From a checkpoint of a small mixture-of-experts model trained on Wikipedia: 8 experts in each of 14 layers.
Below are experts of layer 6 (counted from 0) of a mixture-of-experts language model. Rows are named router (the router's row for the expert), up (a neuron's input weights, with its number) and show model dimensions 128-191. Each number is 128 + 32 x the weight over its row's rms, rounded and kept within 0 to 255.
Before each expert's rows: "comes after" lists some tokens at least twice as common just before its tokens as in all text. This comes from a sample of Wikipedia text that the model never trained on. Tokens count by the router's weight.

# expert 7
comes after: " |\n", "\n", ".\n\n", "0", ")\n", "1"
router [131  81 171 112 110 146 105 151 145 145 141 157 110 183 123 137 185  82 140 143 157 123 116 170 160 129 141 157 107 117 147 167 109 133  76  62  98 103 159 140 119  95 122  82 125 117 142 106 137  51 111 102 110 141 121 169 165 161 137 134 145 132  39 148]
up0 [114 132 113 159 158 146 114 205 113 130 162  93 129 183  91 192 108 133  55  62 123 114 152 155 135 130 128 117  84 110 101 108 118 125 155 133 121 152 186 154 145 116 186 141  95 140 104 110 155  97 148 152  99 122 101 126 123 161  58  88 139 151 136 122]
up1 [138  72 122 191  95 140 132  59 106 111 133 138 109 168 131 156 117  86 126 165  97 124 105 169 158 101 151 155 131 171  84 138 149  58 101 144 125 139 100 156  84  79 201  89 102 113  88  80 120 170  48 149 131 101 146  84 127 137 106 112 131  92  42 145]
up2 [131 142 129 191 169 168 169  99 122  97 157 127 121 157 125 134  94 124  73 161 151 121 147 109 155 199 142 108  92  71  75 106 145 155  65 146 148 126 126 117 151 127  74  80 137  97 149 107  98 129  86 163 146 144 157 197 158 124 113 163 155 123  94 122]
up3 [184 141 138  73  80  73 177 106 128 139 151 144 114 109 193 120  91 174  28 107 138 144 185  68 132  75 159 138 131 117  52 128 175  97 172 173 109 138 128 123 113 161 148 118  92 104 112  65 162 113 134 125  82  50 107 158 119  93 136 186 129 158 125 168]
up4 [152  65 142 146  97 104 116 127  71  84  99 127 153 182 131 109 141 192 164 100 138 155 150 134 124 162  77  96 144 114 201 144 140 158  96 181 119  46 109 115 106  81 107  84 148 135  75 140 180 131 122 139 141 109 167  98 133 139 167 173 116 134 208  95]
up5 [123 122 130 146 197 118 143 107  93 126 119  91 175 161 172 136 129 183  91 166  93 116  83 125 112 121 122 102 128 115 191  96  78 141  82 160 145 145  78 188 166 117 169 101 181 122 155 117  86 143 123  42 112 116 128 138 121 161 149 101  39 104  91 107]
up6 [117 103 140 154 143 146 149 166 113 123 142 106 197 185  61 140 131  80 139 121 148 119 107 122 184 123 205 154 122 165 155 177  91  75 104 157 115  83 150 162 132 104 162 121 151 204  99 155 118 120 163 138 130 112  83 142 114 130 146  86 117 136 190 160]
up7 [110 126  96 128 131 102 153 112  67 120 123 141 107 134 150 121  93 143 158 139 133 102  89 133  93 168 129 108 130 104  87 148 149 107 124 163 165 150 162 135 149 152  70 137  89 151 187 192  81  73 157 137  81 126 115 135 149 195 139 148 162 180 109 144]
up8 [138 119 156 151 145 130  88  88  93 148  76  88 149  78 172 114 147 136 100  79 143  84  73 106 118 144 129 125  95 119 147 100  83  79 151 121 139 185 156 184 184 151 122  57  75 108 166 124 127 119 115 148  73  58 106  99 117 164 167 149 152 123 212 139]
up9 [ 75 101  99  90 152 139 201 197 102 155 121 114  74 146 139 124 163 112 159 169  89 116 150 124 108 145 202 140 108 117 110 172 150  78 166 149 134 174 138 137  80 138 157 118 121 163 143 124  84 157 133 152 114  48 161 149 151 151 134 141  85 115 129  88]
up10 [119 107 100 156 138 127 148 126 110  91 146 106 165  95  53 157 152 164 168 117 132  88 174 110  80 151 175 159  66 126 145 125 137  50 108 107  58 136 132 138 185  79 106 173 103 157 125 171 110 111 123 114 142 130 104 134 140 159 161  92 131 148 134 120]
up11 [ 94 150 133 112 124 152  91 139 202 102 142 176 137 179 112 118  86  94 114 188 157 123  81 139  89 139 142 112  78 138  75 100 137 115 175 125 170 134 133 105 118  95 146  90 100 152 141 172 163 122  86 155 149 130 162 133 135 171  94 132 171  89 119 145]
up12 [103 128 123 170 161 171 157  93 167 104 135  85  89 113 190 130 104 153 150 120  80 118 161  72 139 143 112 121 134 129 106 142  84 202 119 163 139 102 138  89 137 113 130 113 151 100 100 117  66 147  87 146 133 168 112  58  88 110 182 121 162 154  76  75]
up13 [131 134 125 105 134 159 183 115 129  96 176 185 150 107 124 178 146 146 108  99 127 140  99 183 146 101 104  87 170 116 179 111 131 142 107 145 154 131 133 112 196 182 150 131 125  92 140 126 155 109 124  89 117 124 197  85 207 182 129 149 145 116  49 187]
up14 [132  89 168  95  83 104  93 185  67 132 133 127 145 142 150 141 135  98 103 129 115 106  72 165  83 145 108 167 129 132 163 180 145 192 157 146 147 135 116 136 126 130  89  64 119 130 182 169 111 205  80 113 107 181 106 154 219  86 173 139 136 150 102  91]
up15 [150 132 179 173 112 133  79 129 100 107 210  84 130 157 122 132 128 183 141 135 171 121 126 142 145  79 146  73  96 172 152 146 197  77 113 122  83 150 135 148 120 128 163 107 167  95 109  85 148 109 151 131 145 102 181  87 131 137 141 156  64 103 139  90]
up16 [156 122  89  80  98 166 122 137  81 109 137 164 122  94 114 105 143  78 171 150 148 128 106 165 101 107 144 136 155  83  85  49  94 176 123 124 193 138 158 156  88 181 132 131 100 156 107 129 119  73 143  93 128 127 133 122  56 201 114 181 127 108 173 110]
up17 [104 153 187 158 121 169 117  69 162 127  91 134 187 127 109  71 122  94 159 142 108  73 111 151 112  75 106 136 126 121 137 127  95  80 123 168 128 125 146 182 202 103 146  89 101  54 130 152 146 207  86  80 156 122 123 136 123 195  78 100 125 136  69 126]
up18 [103 115 103 108 180 158 135  97  96 147 168 123 131 164 136 114 113 135 156 178 132 150 136  97 128  53 138  79 113 182 159 105 161 124 169 152  99 183 173 148 141 136  72 125 141 107 185 134  71 133 123 123 121 133 106 150 170 115 138 165 107 167 116  96]
up19 [133 117 161 120 114 148 133 131 120 151 160 134 179 131 170 222 139  89 134 157 101 138  98 141  92 194 159 141  99  88 132 120 140  59 176 146 123  88 147 121 114 126 155  69 120  80 118 146 134  95 100 193 110  98 121 126 135 113  65 103 129 137 116 120]
up20 [182 139 141 138 129 126 128  97 140 151 128  63 171 125 107 155 155 116  80 124 171 138 133 126 124 135 107 179 130 103 122 119  99 136 131 121 151 145  91 146 153 148  89 103  58 120 146 167 106 104 130 118 216 150 145 113 175  89 142 152 108 104 117  95]
up21 [140 177 143 134  97 113 142  68 133  89 154 132 126 111 191 213 123 113 109 145 106 125  78  67  90 156  97 167  81  84 162 133 171 151  43 170 193 138  97 125  98 104 142 116 110 132 142 124 161 179 103 132 114 142 121 123 115 135 163  90 110 107 132 215]
up22 [123 116 135 125 128 138 204 168  47 107 174 106  89  40 112 194 144 104 132 105 131  98  86 144 140 148  81  90 178 123 123 143 104 109  84 131 172 125 121 185 135  99  85 121 122 143 104  60 168 120  45 219 136 154  95 121 128 186 137 178  74 151 129 220]
up23 [163 133 149 136  74  67 116 114 118 102 141 168 137  76 111  79 127 106 172 136 146  99 132 111 147 158 101 122  90 155  90 131 136 124 136 134 124  91 152 136 155 147 132 119 142 175 130 103 150 117 130  83  97  95 103 125  50 102 165 116  92 133 139 121]
up24 [110 127 126 118 138  69 120 136 155 112 214 110 158 124  81 115 105 106 125 106 130 148 113 149 216 161  93  96 161 107 126 146 142 178 107 129 162  73 139 194 152 169 134 134  83 126  96  95 143  89 104 115 150  85 143 162 136 133 135 191  74 140 122 172]
up25 [154 128  93 160 145 129 108  57  99 121 148 116 155 117  95 148 105 135 120  99  71 137 144  72 130 119 113 137  99  63 184 178  69  92 174 120 129 172 146 138 121 109 162  90 179 134 162 126 117 118  55 175  91 113 128 149 134 139 109  88 157 169 156 101]

# expert 3
comes after: " ", "20", "19", "–", "18", " ("
router [125  95 162  99 135 110 164 123 119 131  96 178 125 166 160 108 139 144 120 125  85 154 132 150  89 190  81 101 152 158  83  85 128  42 137 117  84  91  98 144 162 124 104  83 128 143 112 151  54 117 129  85 153 111 142 100 163  76 122 103 118 194 127  82]
up0 [ 78 112 113  96 128 148 148 120  82 109 134 146 149 130 231 172 155 111 106 171  87 134  75 135 156 167 160 102  98 106 142 143 148  64 118 140  94 137 151 109 116 151 155  74 139 133 135 113 121 109 140  79 159 135  95 122 139 108 174 175 138 138  76  91]
up1 [105 137  66 137 200  78 172 135 107 156 182 160 154 191 187 143 166  69  89 128  73  73 134 118  99 140  76  62 140 110  87 129 112 130 111 122 138 123 147 199 131 125 138 129 129 193 105 175 112 152 155  85 127 140 176 150  84  91 143 112  77 157 148 160]
up2 [145  98 125 131 106 133 151 168 104 132 109 133  84 100 241 231 112  90  61 147  80 124  94 192 189 116 118 129 161  94 132 165 215 101 127 201 138 172 141 137 121 163 156  79  86 113  89  72  98  90 130 122 104 134 147 123 157 109 166  78 110 133  87  53]
up3 [ 85 166 163 139 123 124 147  86  91 142  99 111 196 134 175 193 147 101 168 134 109 130 152 206  97 137 140 133 150 210 154 113 168 108 161 156  92 121 133 158 163 160  78 117  62 117 118 151 182  99  53  80 133 129 158  44 131 139  96 116  89  82 131 147]
up4 [113 118 150 115  95 132 138 170 165 124 184 115 117 109 121 112 171 178 137 144 135  84 102  96 113 117 133 150  39 168 109 162 135 123 141  95 120 140 149 152 103 160 130 119  94 142 163 114 119 106  62 154 112 147  83 103 154 117 152  77 121 155  91 118]
up5 [133  95  98  80 174 145 178 149  98 107 138 155 102  79 134  88 146 159  82 157  75 153 119 153 137 102 170  85 137 121 133 152 134  91 128 137 125 167 165 103 150 181 128 135 128 144 115 191 181 132 136 133 153 130 119 160 112 127 127 128 174  84  91  98]
up6 [128 130 102 157  57 161 160 126  63 187 177  42  87 137 123 125 132  74  48 136 183  93 145 173 139 110  93 117  55 145 123  95 131  98 108 154 103 117 176 152  79 144 123 104 121 109 121 150 139 146 171 109 160 127 155 126 158 182 129  92  94 187 171 134]
up7 [137 165  90 143 158 194  91 107 117 143 134 124 153 126 137 157  98 119 123 142 115 165 119 111  64 117 115  93  73 123 168 112 126  88 111 156 140 107 159 142 151 155 112 105 140 148  59 172 115  91 104 179  96 163 151 144  76 131 158 108 123 143 167 131]
up8 [149 136 163 142 133 131  67 132 181 146 148 102 160 139 159 124 136 162  59 145 111  84 138 176 101 116 112  70 108 135 102  66 148 163  25 130 144  97 127 155 164 112 111 134  73 136 156 139 104 135 121 158 116 118 128 150  84 157 150  87 123  96  45 146]
up9 [109 152  85 154 110 124  73  74  77 117  68 138  91 108 120 132  85 131 106 166 101 187 114 161 102 130  61 111 118 138 135  92  67 140 137 196 172 100 143 118 148 136 133  88 125  79  89 101 106 189 129 127  93 118 114 223  81 119 141  97 142 224 145  97]
up10 [149 128  95 102  97 140 133 185  90 133 151  62 197 124  99  50 134 143 151 151 119 138 169 162  90  82 160 146 143  88  83 194 189  82 121 170 162 115 127 122 123  73 158 104 156 154  90 121 144 177 116 132 123 111 146 121 101 108 118  78  87 121  65  96]
up11 [ 88 105 152 118 170  55 119 160 139 128  89 124 152 151 114 111 113 108 100 116 112  84 119 170 178 120 125 160 163 118  64 169  52 163 128  96 161 119 134 146  88 115 138  78 120 109  82 132   0  95 121 109 112 142 144 166 126 112 114 117 133 125 180 164]
up12 [ 80 103 114  95 161 105  90 115  90 128 196 112 123  94 177 130 151 117  82  76 127 190 137 116 140 118  91 133 131 167  76 160 212  87 149 163  85 141 138 138 124  94 112  15  88 102  80 169 136 173 135  89  91  89  77 120 176 141 148 124  95 153 135  64]
up13 [103  99  76 123  90  91 131 117 157  79 167 181 140 181 129 167 102 112 188 148  94 178 137 110 105 114 115 177 171 128 127 130 143  74 103 128 161 146 109 159 154 128 183  58  98 138 124 106 113  73 109  73 168 137  90 171 115 136 123 178 108 112  89  86]
up14 [ 85 175 102  93 107 155 166 125 103 108 124  83 111  96 128 128 146 191 126 157 130 189 136  91  22 151  92  89 150  95  84  90 124 132 133 173 147 145 143 132 103 168 102 138 111 178 134 157 101 132 156 117 131 115  95  66 157 154 177  74 122 183  98 129]
up15 [171 145 147 104 151  99  78 143 182 135  84  81 106  82 213 117 195 101 153 100 154  63 134  98 146 114 152 101 133 135  89 143 128 132 120 175 167 163  70  90  85 136  90 114 187 108  89  33 138 124  95 145 114 153 151 170 129 150  71 157 130 131 162  85]
up16 [114  91 176 158 140 186 180  93  85 110 147 164 114  97 112  89 154  68 104  88 155 149 149 140  48  83 110 148 135 132  61  94 101 113 141 168 119 128 180 105  90 160  34 127  94  69  53 123 143 158 141 125 118  77 118 135 177 127 136 135 131 105 125  97]
up17 [ 68  67 120 144 120 150 224 123 116  32 164 117 118 105 140 125 160  95 159 173 145 118 188 169 103 144 145 143 190 110  99  86 114 107 137 113  90  96 129  94 126 115 132 109 113 116 103 160 144 176 142 139 113 156 156 130 100  68 121 111 136 145 146 187]
up18 [ 78 125 131 239 132 105 155 136 149 146 176  95  87 125  98 112 124 168 147 168 105 107 126 135 145 132 131 132 139 146 111  77 133 146  91 136  83 173 160 148 147 130 108 122 143  97 143 149 123 161  68 190 164 133 125 102 141 147 169 147 170 131 139 100]
up19 [121  61 125 162 153  76 150 126 115 162  33 127 143  71 148 118  65 101  53 155 124 164 127  88  78  85 126 135 121 157 139  68 175 105 217 174  41 133 136 111 105 138 123 124 169  89 131 102 134 142 186  43 129  94 137 115 136  89 141 148 110  92 136 130]
up20 [ 82 123 119 145  92 131 129 163 138 104 133  92 177  40 118 100 151 147 169 148  96 116 176  92 144 119 135 101 168 155 153 136 161 164 119 143  94 115 202 119 121 169 130  92  99  70  96 125 156  99 168  65  91 130 131 137 139 146  70 129 176  61 142  78]
up21 [ 86 115 166 129  86 176 142  65 121  75 153 154 132 151 124 167  82 148 137  63 194  92 160 118  96 131 109 115 147 154 176 143 143 114 117 180 157 130 151 194  98 126 115 141 108 127 119 180 103 129 116  69 136 169 138 150 129 160 110 132  78 196  99 132]
up22 [170 105  98 167 191 172 122  90 124 139 113 137 109  94 132 164 105 214  85 153 120 123 105 114 168 162 133  85  61  90 159 124 114 136  51 182 127  66 114 132 120 156 104 159 136 129 134 121 124 157 125 157 147 101 112  84  74 100 180 127 113  77  97  90]
up23 [141 113 143 129  75 102 182 123 110 132 103 128 134  92 118  87 130 128 143  76 127 110  97 117 184  72 172 111  83 118  54 122 172 109 182  89 143 158 137 119 165 121 120 162 140 102 116 166  79 106  92 153 154  68 148  94 138 178  97 108 137  91 133 100]
up24 [ 93 101 175 165  53 118 143 136 135 105 106 119 173 131 128  80 152 153 160 156 115 150 156  98 101 145 111 106 159 141  73 126 150 165  43 133 158  97  88 115 159 157 136 125 161 195 132 193  70 143  93  76 164 100 111 120 165 112 123 150 129 154 113 129]
up25 [130 162 142 192 138  95 126 224 158 111 150 111 111 123  64 155 104  84  91 137 108 128 146 150 144 143 108 141 150  96 118  86 106 189 128 126 137 125 135 173  98 126 100 140 158 118  84 151 110 119 146 116 169 144 101  72  51 109 123 104  92  84 108 120]

# expert 1
comes after: " |", "|", ";", " /", " January", " September"
router [120 105 137 125 146 120  71 102 102 111 133 149  93 144  92 135 134 166 152 158  98  69 114  73 147 142 136 127 116 170 148 171  64 129 113 155 150 164 119 122 116 128  60 152  69  80 139 202 125 100 129  98 135 141 137 152 122 107 156 141 107  81 103 108]
up0 [ 97 149  95 113 141 111 108 133 178 109 125 158 148 114  90 134  92 141 120 177 121 161 158 147 104 150 139 105 123 173 104 193 158 193 121 124 127 104 102 148 162  73 118 145 151  79  92 103 145 185 100 172  70 159  88 109 156 183 128 130  81 139 140 140]
up1 [129 139  89 130 151  73 169 133  70 114 154  91 156 100 104 121 115 132 106 145 165  45 158 136 126 156 122 185 117 138 153 156 146  99  94 131 143 172 147 160 109 120 118 154  99  70  91 142 116 131  88 126 110 150 114 127 138 160 109 125 116 179  86  94]
up2 [ 68  41 132 136 145 141 183  93  89 120 103 109 157 123 120 107 123 179 114 181 106 129 114 135 124 125  99 107  78  83 128  69 105 134 156 162  70 132 146 173 119 216 142 146 106 112 161 138 121  84 101  56 136  80 128  99  94 170 133 101 142 102 135 104]
up3 [149 137  97 129  93  86  84 131 105 124  76 124  96 135 152 138 161 140 103 126 108 167 128  94  85 142  57 116 129  98 164 123 141 178 181 226 175 109 137 141  96 141 149 171 138 130  90  76 135 171 142  66 133 164 114 128  62 159 137 166 107 154 107  89]
up4 [141 127 176 130 152  92  96 158 118 139 124 132 153  81 132 147  97 216 173 147 123 101  89 116 102 143 147 152  32 124  99  99  38  65  78  96 135  56 108 148  90  98  98  98 138 179 156 126  96 136 117 114 200 119  90 136  85 124 112 125 159 116 134 173]
up5 [124  64  86 149 175 147  85  64 188 117  99  72 185  95 131 195 120 137  77 169 132 141  59 159 168 113 109  65 178 136 189 118 115 155 129 132 152  74 117 203 130 103 123 120 118  87 138 100 120  84 157 102 168 149  92  92 104 167 134 223 105  83  88 108]
up6 [ 81 154  82 128 168 110 166 116  67 121 193 105 169 138 152 158 136  95 140 120 127 130 126 127  66 123 174 124 164 116 146  96  73 118 109 169 170 112 122 153 191 163 118  75  86  97 108 160 134 131  77  90 176 129 148 128 110 139 147 112 130 104 117 104]
up7 [120 101  77 142 153 142 123  90 200 102  91 172 175 141 155 169 109 186 154  96 118 108 115  99 128 155 177  85 119 159 150 141 152 143 152 170 158 167 156 131  88  76  65 102 103 124  68  88  94  94 109 109 105 119 195 147 149 122 156 168 165 141 145 150]
up8 [211  85  99 150 132 158 147 145 140  97 150 101 158 117 145  88 101  66 157 125 155  91 157 182 143 129 112 126 190 116 139 131 174 113 166 117  53 101 132 128 139 188 110  89 125 107 133 157 139 150 117 125 127 118 125  87 160 133 158 153 127 120 124 176]
up9 [115  89 191 113 130 107 115 123  96 118 185  60 135 119 142 120 136 104 138 176 127 130 177  68 154 140 125 105 122 126 142 145 160 131 110 107 147 118 138 150 122 100 130  64 113  84  86 121 202 190  84 133 130 160 156 145 110  83 132 202 182  92 163  91]
up10 [141 159 150 199 102 134 131 143 103 152  55 109 139 161 107 189 139 168  69 131  79 153 117 140  67 168 132 108 115 140 158 120 132 128  84 133 178  90 105 175  85 139 147 133 120 143 117  78 153 122 100 140 149 163 150 161  84 137 136 156 149 101  84  86]
up11 [108 193 110 122 148  97 127 177  96 148  98 152 137 128 129 100 177  91 207 158 206 155 130 168 139  77  92  74 169 123 146 100 165 115  91 139  86 113 179 128 134 134 191 162 114  95 116  97  93 125 148  95 163 152 110 114  93 152 125 102 114 154  75 122]
up12 [ 77  87 143 154 142 114 167 103 156 103 126 127 144 129  84 121 168 152  82 142 173 146 214 116 148 164 107  60 189 129 178 126  95 140 160 122 102  97 129  95 114 129 102 148 105 125 103 106 146  64 141 139 168 165 127  80  74 122 170 132 210 157 115 200]
up13 [ 51  97 185 123  92  79 189 128 151  90 103 185 154 103 143 117 110 141 175 148 114 113 115 138 146 114 132 124 107 100 128  56 218 124 155 132 134  79 132  91 145 130 109 139 125 178 144 116 105  84 150 178 104 140 139 136 120 172 101 178 106 119 147 142]
up14 [ 99 148 101  68 141 121 116  63 133  73 125 119 149  89 116  99 148  94 176 144 127 180 206 108 117 134 136 163 179 154 116 171  91 146  73 134 132 176 173 101 135 151 168 114 103 135 117 141  99  99  74 110 148  90 148 130  66 122  79 180 117 124 131 143]
up15 [119 130  92  87 111 120  93 150 127 100 121 212 195  85  84 110 124 108  99 108 122  87  87  48 108 151  79 145 110  75 118 148 120 137 125 107 183 113 162 153  89 110  90 103 136 153 140  70 156  63  84 141  89 192 135 130 104 170 137 201 168 144 145 176]
up16 [165 110 127 122 147 169 145 105 129 143 111 124 100 134  96  99 160 153 124 155  72  93 119 105 110 128  86 124 132 142 180 140 145 113 130 144 123 177 145 139 116 161 112 167 102 142 110 178  31 130 145 120 133 116 139 137 127 123 140  49 136  37  47  56]
up17 [ 76 127  93  99 128 137 122 111 126 151 130 117  76 130 160 155 100  95  94 149  95 141 100 166 145 139 105 165 145 179 147  80 111 113 127 128 110 132 120 134 124 140  58  95 107  91 114 121 135 162 128 164 183 125 134  82  90 119 100  90  89 131 161 180]
up18 [178 136 138 136 134 148 140 173 138 136 180 150 140  99 111 171 122 129 114 124 152 104 134 132 191 171 111 108 111 150 135 141 111 162  65 169 107  75 114 151  85  72  94 167 174 123 116 193 141 121 165  97 121 146 154 106 107 153 146 217 119 143 165 128]
up19 [142 111 129 139 128 148  80 124 165 102 127  85 124 109  94 194 147 104 183 156 111 138 166 113  86 131 149 115 114 144 156 136 133 110 127 127 163 129 139 134  98 111 146 158  90  90 136  80 171 177 120 168 105 179 160  77  81  75 127 137 141 143 127 136]
up20 [135  81 151  34 101  86 110 156  76 121 107 129 119 153 169 137 147 164 148 142 106  76 120 176 115 146 139 135 121  95  84 124 147 137 129 163 132 152 129 117 198 115 139 166  89  87 125 193 184 114 112 133 157 155 117 115  91 159 155  88 145 187 123 173]
up21 [107 140 142 161 143 130 130 140  60 139 112 108 138 120 105  77  81 168 126 153  95 143 121 134 184 194 147  82 161 145 142 155 120 178 110 217 113 158 106 169 145 114 153 121 118 153 118  94 135 161 105  91  97 100 109 130 119  92 187 148 152 148 115 135]
up22 [113 155 111 124 149 108 139 137 123 132  99 151 146  98 130 176 153  96 106 113  75  94 124 159 166 151 109 140 130  86 112 137 118 131 121 132 102 134 164 111  68 164 167 140 123 124 116 129  74  85  52 107 147  96 151 112 108  74 156 125  57 109 100  96]
up23 [ 93  62 127 175  81 157 176  91 197 128  68 154 153 119  95 112 154 119 131 160 145 130 140 194 114 177 133 158 173 115 138 118 150  88 164 112 195 138 129 121 112 121 152 152 169 185 112 143  99 121 152 166 140 140 184 178 108 118 111  92 158 132 108  91]
up24 [148  88 111  74 133 188 122  86 112 122 130 105  89 121 116 184 123 159 110 179 133 116 139  87 145 207 148 179 105  89 140  82 103 142 180 187 153 152 159 128 144 136 124 153  96 104 114 123  88 100 125 139 102 132 111 155  65 191 167 152 143 136 112 142]
up25 [102 110 162 134 107 164 121 119 141  66 127 137 176 147 125 152  87 165 187 157 105 141 132 136 147 123  99 124 147 111 142  71  69 206  79 133 180 166 104 177 126 104 148 206  71 129 137  56 137  92  62  46 126 112 109 165  88 129 100 140  97 128 111 118]

# expert 4
comes after: " |", " of", " in", "-", " the", " at"
router [122 121 122  97 133 162 178 155 113 139 192  72 123 117 133 182 156 159 104 110 138 106  98  86 117 119 162 108 149 128 120 138  54 140 139 159 145 133 152 106 103 194 164 152  73 115 122 105 168 172 173 154 169 105  81 139  96 114 108 132 140 194 131 167]
up0 [167 140  92 113 112 116 131 144 104 187 175  63 119 110 138 133 150 157 175 122 128  98 135  85  99  83 107 125 140 135 110 171  97 147 126 184 157 145 101 109 120  97 177 169 153 122  79 147 116  79 152 114 173 160 115 106 102 120 130 101 169 186 153 104]
up1 [ 68 145 138  94 112  56 118 153 157 141 125 118 132 151 129  96 128  97  79 153 106 101 100 130 120 107 131  92 100  79 130 157 130 101 106 134 122 151 169 143 106 187 135 103 117 113 122 176 136 137  72 148 112 139 144 157 109 139 158 147 181 169 173 136]
up2 [116 125  93  88 148  91 169  66 152  96  65 171 117 176  67 127 111 159  91 117 140 123 125 140 178  76  77 109 149 146 169 113 163  99  61 134 114 106 142 141  78 176 156  83  93 121 158 171 107 111 127  73 154 111 114 109 141  68  85 116 105  97 147 100]
up3 [129 150 132 136 136  76  97 126 142  96 146 125  72 129  51 102  92 201 108 113 105  81 143 138 116 129 166  96 116 159  94  93 137 137 109 103 153  74 155 122 155 188 146  64 139  61 143 117 113 129 149 128 243 113 118 160 158 133 148 169  56 159 125 114]
up4 [179  95 171 153 182  84 150 154 107 149 110 126 115  82 155 153  90 156 146 117 166 132 137 143 115 143 129 131 167 181 124 116 155 154  80 126  89 125 156 145 100 103  63  96 138 124 159  97 137 148 131 139  87 133 114 103 114 117 160 122 123 101 126 158]
up5 [ 93 137 110 126 155 156 122 166 149 141  62 102 172  67 135 186 119 103 134 176 115 129 125 101 166 157 165  99  72 126 138 151 103 136  88  70 200  98 126 130 121 137 138 194 156 113 125 140 166 140 171 121 157 140 121 162 181 145 153 137 135 127 101 137]
up6 [140  96 116  57 152  97  85 125  91 163 122 176 182 117 122 146 145 118 174 142 129  92 171 152 157 150 150 114 115  99 115 141  97 174 155 114 120 102 206 109 136 174 177 169 113 107 127  52 155  58 166 105 120 131  84 137  68 137 154 102 120 184 112 120]
up7 [111 117 139 106 103 174 126  79 127 117  97 127 120 102 103 140 121 104  82 120 135  99 160 148  91  90 117  84 179  87 164 150 153  92 136 157 166 165  93 162 133 136 114 164 141 133 139 126 131 114 207 181 101 132 138 132 132  68 139  94 151 143 101 144]
up8 [ 99 127 173 120  97 136 120 113 159 144 143  57 127 139 168 164 163 112 146 138 123  90 126 159  81 133 134 150 116 165 138 103  65 121 135 114 133  89  82 115 172  91 172  72 102  89 143 152  91 114 130 118 149 132 172 150 140 125 109 166 117 196 102 189]
up9 [ 84 106 155 148 108 144 133  96  54 138 146 176 127 116 138 131 161 131 163  91 168 127 195 187 136 179 114 103 100 198  90 113 146  94 121 130 195 134 130 135  97  99 121 151 174 152 101 145 108  59 127  88 144 126 142 176  59 161 158  96 132 125 159  57]
up10 [144 134 144 187 118 119 148  64 164 148  73 120 148 100  87 152 138 131 168 130 109  55  75 125 192 122 155  90  70 171  85 156 135 170 123 103 158 103  85 187 184 109 134 111 133 131 124 107 144 154 119 175 136 234 164 148 129 131 136  93 162 166 112 130]
up11 [145 145  97 129 129 134 139 119 138 141  56  68 138  71 109 121 106 130 128 130 118  77 165 134  93  96  88 111 173 117 113 217 188 152 108 148 133  83 128 170 113 131 162 163 121 110 133 106 123 135 110  96 146 169 101 106 142 173 137 139 172 122 135  86]
up12 [123  95 128 111  83  94 139 133 108 137  70 153  99 118 157 140 128 104  98 129 121 162  96 144 128 172 151  75  78 206 145 127 124  68 179 178 183 139 180  89 146 136 155 102 138  86 156 112 154 129 150 140 130 110 137  11 130 130 127 123 156 169  68 151]
up13 [ 85 112 163 145 147  92 147 177 166  52 145  89  97 126 188 119 120 103 117 132 123 137 109  94 111 127 132  76 149 100 157 186 169  92 135 142 111 115 138 226 146  94 120 188  79 175 110 160 169 102 164 107 185 134 136 194  69 192  91  89 116 169 105 120]
up14 [177 115 137 116 155  92 171  77  87 129 138  71 141 118 138 113 130 130 156 210  92 133 117 135 167 187 153  72 156  95 122 146 101  96 144 130 105 165 111 122 167 160 131 135 172 110 114  65 117 151 147  97 116 134  65 155  82 147 151  64 140 152 104 178]
up15 [118  81 136 170 172  98 135 151 118  96 190 117 101  69 120 100 169 115  45 118  63 163 147 151 113  83 144 112 110  74 126 121 133 108  97 120 144 155  93 141 106 136  71 110 113 120 189 155 112 119 143  97 149 117 103 109 140 135  47 123  61 149  74 142]
up16 [158 104 117  94 147 118 130 156 154  89 149 155  78 140  82 153 131 156 102 146 166  85 155 198  97 153  95 112 189 167 118 125 144 142 146 174 113 142 107 120 170 125 164  68 117 103 123 182 109 111 155 140 191 117  97 165  98 207 108 130  85  87 137 137]
up17 [ 84 131 109  97  60 111 126 152 130  99 120 137 124 121 137 136 101 134 110 180 118 108 149  81 159  92 131  81 145  89  57 130 110 115 115 104  67  70 117 133 105 126 154 148  96  88 144 161 124  80 148 143 149  80 255 136 110 145 118 143 111 142 119 109]
up18 [ 97 113 122 182  86  88 120 104 158  97 134  80 108 101 116 109 144 136 153 115  77 130 221 122  97 152 106 115 115 162 208  90 171 167 119 178 189 135 142 145 144 109 108 142 131  87  86 145  83 138 111  98  70 143 155 123 107 163 126 145  72 170 109 139]
up19 [108 127  40 124 141 116 102 153 141 109 140 108 116 153  96 135  83 166 103 120 172 105  54 142 104 102 124 128 156 130 170 142 147 104 125 184 133 147 104 102  98 119 162  44 137 158 112  75 116 165 154 188 182 150 154 172  87 153  67 123 155 166 102 179]
up20 [168 126 166 164 110 113 152  98 133 141 142 100  85  84 133 146 142 113 190 113 109 121 153 112 165 126 165 162 111 129  96 177 128 139 171 141  87 113 130 186  92 140 198 121 138  97 128  67 179 112 121  77 148 170 189 189 151 100 199 116 111 183  60 130]
up21 [ 79  93 193 117 138  84 145 108 133  81 158 112 126 117  88 143 114 136 158  99 105 110 110 132 102 201 126 110 116  98 156 172 182 150  90 127 130 131 175  87 135 160 207 175  91 150 130  99 123  61 140 103  94 139  99 139 131 131 167 133 159 136  99 165]
up22 [139 137 147 122 153  69 162 153 150  75 142 118 162 116 136 183 124 169 125 114 128 132 149 130 111 161 189 102 127  89 112 135 103  84 137 155 132 109 143 138 120 116 113 112 147 119  79 143 148 165 161 118 113 136  87 150 142 158 141 123  99 135  32 138]
up23 [104  82 101 154 125 135 103  81 100 124 115 144 173 152 165 166 134 199 119 125  94  85 149  94 147  93 146 143  95 104 175 106 114 132  64 141 100 133 146 134 104 116 130 157  94  94 104 110  89 107 135 155 113 121  89 138 126 108 124  96 115 114 138 123]
up24 [ 99 124 113 168 121  77 153 146  56 116 142  90 162 120 178 160  82  92  94 140 110 143 113 154  97 121 114 130 146 106 175 143 153 158  77 136 114 156 108 132 147 124 149 214 150 157 101 140 190 170 157 119  97 115 103 132 149  94 139 133 105 135 144 128]
up25 [ 54 116 183 107 141 119 114 133 103 102 141 157 152  95 105  85  67 125 172 100 122 120 130 125 105  64  91 104 101 102 127  66 122 123 114  93 102  99 129 148 160 128 165 127  49 174  88 140  95 143 108 159 160  99  85 111  68 177 108 142 136 114 141 135]